Experts of a small language model: 15 layers, a sigmoid router.
Below are experts of layer 5 (counted from 0) of a mixture-of-experts language model. Rows are named down (a neuron's output weights, with its number) and show model dimensions 0-255. Each number is 500 + 50 x the weight over its row's rms, rounded and kept within 0 to 999. Numbers have three digits each.
Before each expert's rows: "raises" lists some tokens whose logits its average output raises strongly, later layers aside. This comes from a sample of Wikipedia text that the model never trained on.

# expert 6
raises: " (", ".", ",", " ", "-", "/"
down1:494478468456542455510491463418491463498531451484489593584545593530481476556513601521459490491435462470498609489438570525480572533496486529573569520527563503440465425468571488491552539565445588559532485520428527493488534579527508508489500501606532516526493563536499413620528463537517519539379463548518459525555503589529524516564529535572453516516584536426483518527542687552525454556567525508430423611540535528486546425517489480602579591471580493543363518494548486495608457567568547475560442498558485545590477449479497469483499527482532468437518570461505453544490491497582455471590534501597446436525415533534470469460486437568561576470467492578427539614496567518543513433511492517593530485480516524502517581460537552496457510458503522515531518519569435506500499534545508
down2:521536407461507480420586553513518475468583487567449467515494465466526446492548449438519562589438474452583470615607558511551462493556463554478478586477597507536466482423414496447527505459501509512600564444556471520450608519545468524518435603548527581511606496447420492499581431489425412567467443519513524468548545483528486515530482534521482489431389494473440533459543450569446536554409456627446504461491575521540559504465520472548492448485483541434410453472560427422472490544404590458427554534505449541512491537551439508491512504500541543517549459490461425444561575564435487528503482523534489450540519494499417511497477500569526433543576590456455513523599565442533599473576462466528572505512473542551580562484514594475439476542479462532474489521522592468479513476521560

# expert 9
raises: "The", "===", "====", "M", "In", "-"
down1:442569549563432449496383444520487529502508517535327491441592594526543592525462543491456538546435510501532553443460475538553507519502517526564507571505484479512500473462498484439512413487491469510430387459475655525484516486561516475419572457531569523534515412515612477508568444495475553569529532448480466439453457512506426508400497501498542518518504482565519457476506504559474542450617576464433480607478542503447451518502504479511484518550523542585502531426524539532490587582463506580463504435525535510553548557523479544534499407497369544496403535534486561482461486531498456494463531531512484491490485572503505563429492505493349469532503568425593543508513505536569519555471540467540527533482455614504449572494479437514475552485548591445487549434517487547562534578607396
down2:487500458436530591563530407580541487426441443522515541558482535592585480518493450534447481561445486468510447530420533394487493522557425524503487500542551477460532554550490422436481524492465457450484452553539487522445399517465499519506505611411557480502548394499534499590502544466502410458534449522501429528534432530411425596459476482448482452442451471463460517469452575527558413454425445545573579445376510535541469482557574462525547400518465541567508520555441508441494446499498513475514596489501517489484413539527564619537548572475487543413502523455491577511436419555491475461458450483475526552500609533523503475485477531394477405598535454512531539482528516488480477483546413532459482458497545383499442479506469468485537549496484394583485431414421481483467525420432531

# expert 5
raises: ",", " (", ";", ".", " and", " of"
down0:469498519540476499481564554525573549488511503536433423470477555467462593500500483539428502451536513587491547453499487435528474488554512553560399553470524626473519553498525592490465412457565419519570464453559531502388515495459459420452469531557476540491490516507494573441503599566507488544585465542525501585563479525467559559532517508568559534471571457534463484568582488548477473518684535442468421548470480533418412563497502529425568470504512431405595485549559510415503540532507491497537494448475503469533477417557454461480504417559548421514540446426514459428483410544399528515522471553548454478573390470558538486628422472585540462437527455434502482463518504498482536525576561575584454469561443498487505424493417500491491506528469519501531481610499581479489541529497477
down1:498480503473472450494562479582494511443421494483486479467573535460433398578656422477489502512483415539556426519425550511486583522548549512452423493552499611481493526467531429461478513547427527620533528511560597510480427564512590472470541488551482480491527535520508487513564431457436497516527462556597399517533553505454505434519605508509455541474504538540421479543579449514581419473506410563428428533509513457492533402469473505529539545542526518536580483515473502405515501472568388461384438519497512524541508535478522388459532479589490539497456372602539525547487528531566423509518542465569548503508445454574481466455454611531454506486487468533484516593553551540508461489485462366507397479478453564454433516469514453484508562459503461502529463522505486464470497555606530

# expert 8
raises: "-", " or", "am"
down1:495475443564430568533498484549510564456519589461525529481516482540526545529553439517495502499499376480604538495527496496464498514558525477495621454456462558452511486544395468553470552432317489474483376473551459539548504529511432483489542483552469569461473555528546489444465503416515499449489522478498487462466542410487533467356518488476505501468507381480526571518534435458519453500508527650452529495539461445527504397534449537409529502497429487489483467501532520468486426522515570493495500513580507448494434491529562464533400414484496434471428500574456530484528383454517388542533588372401508509534523491499519554472501524580501576516602471496475514442538585537508579485514411437492483470480495398472491442470455445499428559492493479568445500622475570540577529483546501
down2:509515474468508533504455455529498435497537550560482517536526564500527435484451417530522484516444471587518475491503469502480560542475499440439479512483521565589527571494564476534513490467463496527548441528463557492554457553534540576510528435491570413602534426524509540443528447447490505487465484535495498557546440497413479531567556579508369458437495419499752496552490628481545447434446435572477532446444516465476478483484602432460477534540432555589579500517505600526512393462404472395494545564412464545510477522572505444466510438377480503450502517434453510452473550523550550398479502405524542499425453452437502527491521491560575549430488476543521495536556532516569452434487506558424479582427458529489482472421427504518515526447497460566478500458500507560521445533470488

# expert 2
raises: "-", "'", " d", "\n"
down1:383567449514417443550493499525484428509479465435499537500498559549497517502404449556447574494442548522479502417456522564456544501509395482476428558384381360521574468557585507605504531492487447489561512452585520572463479521446504515544453585506567444456557419585447531529565413628586457509527495467554455492513522557508499546477534449493487448488561420510480517549418541485462427544416526549509464408538502465493466528427482479524455482477447455429456472472534446521462467531416457477516413533486512455515432559577457520494469529565484514507422535441476537497485560526501584410451486455450488432490541488548528480390542478503522447454465503455533529480392430524516529519540529487464420604463416564507501510431422469458533423548570577584502504493460554504555484460481576
down2:516529470491510506539517509525485522347529442499439526470608429531490609493556525470545464535465495492515454554456457593447493484530477523475366521491548470503468465525476429563356484408427455476528516443587514548558562560459521518520546561491530449350525491511584435478542476429560410509433567436573398548524425425496486582436524576607470584428418461498464472519440500380538458516500455488499487483484407551513440531543550482455468533542553585496578436505582485409491496476517531494394485486462478573512510508525438536512572545533462544494472471484575514528491430548479521445430547534464477439509504461573461406476434525444492520479537486430500533428482462459438601496490408473510510459537543451541477520480576495500506532530450512400516560436472480515557531435431524

# expert 0
raises: "or", " (", "ul", "an"
down1:463488529408438512441493483590492419427497612442573598535461504474485504560542522458462480566551442506485526523434510560421481475441492446525495482459508443555531543509474440460480450479486535540407528604477498530425469555520578558594521441512562598443469439412560548546401483499473480443502487518578488543458593389502412526552492479497442484461489496441507548543492487533525471542612484415469528537517521481497491540420432523605561510489383422543493569478504480565571464515448468468447721449541473479496490542517509524534538567419428589538440534480487559539542539541506526476453542532522534454465524474607424545488400507535528450519457531593449487470474506523509517572500581437510416471485495510483470582502448511479461457515590423438527478534433494509563499437494484
down2:405545522520572529416496468576495490512511538506539544516454523564480496514460490436516431554512500434526543514524636459469466386502485497486525457521494466487529578521522515518634546567496465431486479582474444577464501519494566479534533538485552508502472536440527464466533445429500387540341547495491561441564451465468423509458472439583505493471507481484463506492436587568602501501484506512477520583530526515538544422529488448572577507433485472573466507518366462583506425505443464407578534545493514554532452564463492450491548451413512473431489510554439576398518452471611460396418518491569470553484539462465550486452555505526419491596425539409503546553530519466537513509609498495522572480489548483540565475580477501500402464496414403501435513605448507515556524539519487

# expert 7
raises: "ut", "at", "A", "im", "ow", "ur"
down1:518486483469443476389527427501475442507534489473480532453483423525515509490457527516463470496485518466440535520484452569427508559519453611384572542483450425552587468454577381575522556508423474513425500578516562504522538478515529508381584477474485470530512497516582509476468472478501511451514533441521537459390514569484498524501558484505458555549524501533429394552461628397521591483499521477463470556591534482527466511545557581374578474581536392470455513482557527543506447427396522427440426484509444542430422494496447456458428484482507473459479598634560583451575601553558474526487470496493464480470485476482535536540529543497430391529528523568383476520538495497505481519494582521563537408473489460511485445520461470501544507507515553504592456472448451529520575433496477
down2:490433565517486462502549429499487472545490476523511516527489504528467485470514423511454628599530486479484499551499490466566529580456460615476459551518444526477461521505450501517590429488434519474455365425424517442529557471508466448483518519499437545515468517446438454451429513532618533526407545375492483543551529557448566490513352460441505546436526463517486557522484487477578468499365504470549457557514553481559570458487563497419542464588549569455463518537555494447509503531490516446483394445465402466478509504582560476631492494545530501558515519469488507520495492491534515534459533478490506520492390507490621430487442486485571467552567557539419531385586550460448476512417558526553502519563564479532526548548490498555430614530525460529443617507521509559510545603548456

# expert 3
raises: "or", "is", "i", "os", "-", "if"
down1:491526507374567442456509565457511559480468546521499460480466428410457508400472420519391461494473576519434450535444362411549422478547408452591570547517574559523522374491530482486479617439391569473497411604441436439498534575601456473537504505539484526453452481575498550469473447567488517550507557509503410442486464482554450429496397518606509541529462504428423508458514554504459475484479451456522439540525518500484444514514444473439547480430500472535521528524483482421496429504461514512550586506479542584446428528516493512579481537448516458497488579502535539483418585478525490535471521566454434498537564532456537474448475501459514508564439446495526526451591463577508503512602516524441589556578535487465514525604518503441537536517466470461580506538461584435470447472490526
down2:504509514487542496503425533488483434513431426508430569623528453444511528458488461497436495458617524449518578475488444529508447586448498566494455522408551554603581480494426475428535489521447461452436442536563453510531493566384471441534575483529424481542515430481412528495568512499460573484515488594500501504569498493543529474422466458421486541538578406574459552466577497474438465510576513463456523474571526536567468570496463564621459450485520536480499513407480556533622464512431484505495541516623481444448421539532462518578627474464451398515576528513563473377520469540510413547530492465477471552517563583559492420476570441542439501514503545570531500518511456441479533586510559547486491516521454473490548477534559403539527515498439546529501522448473484499460399556509544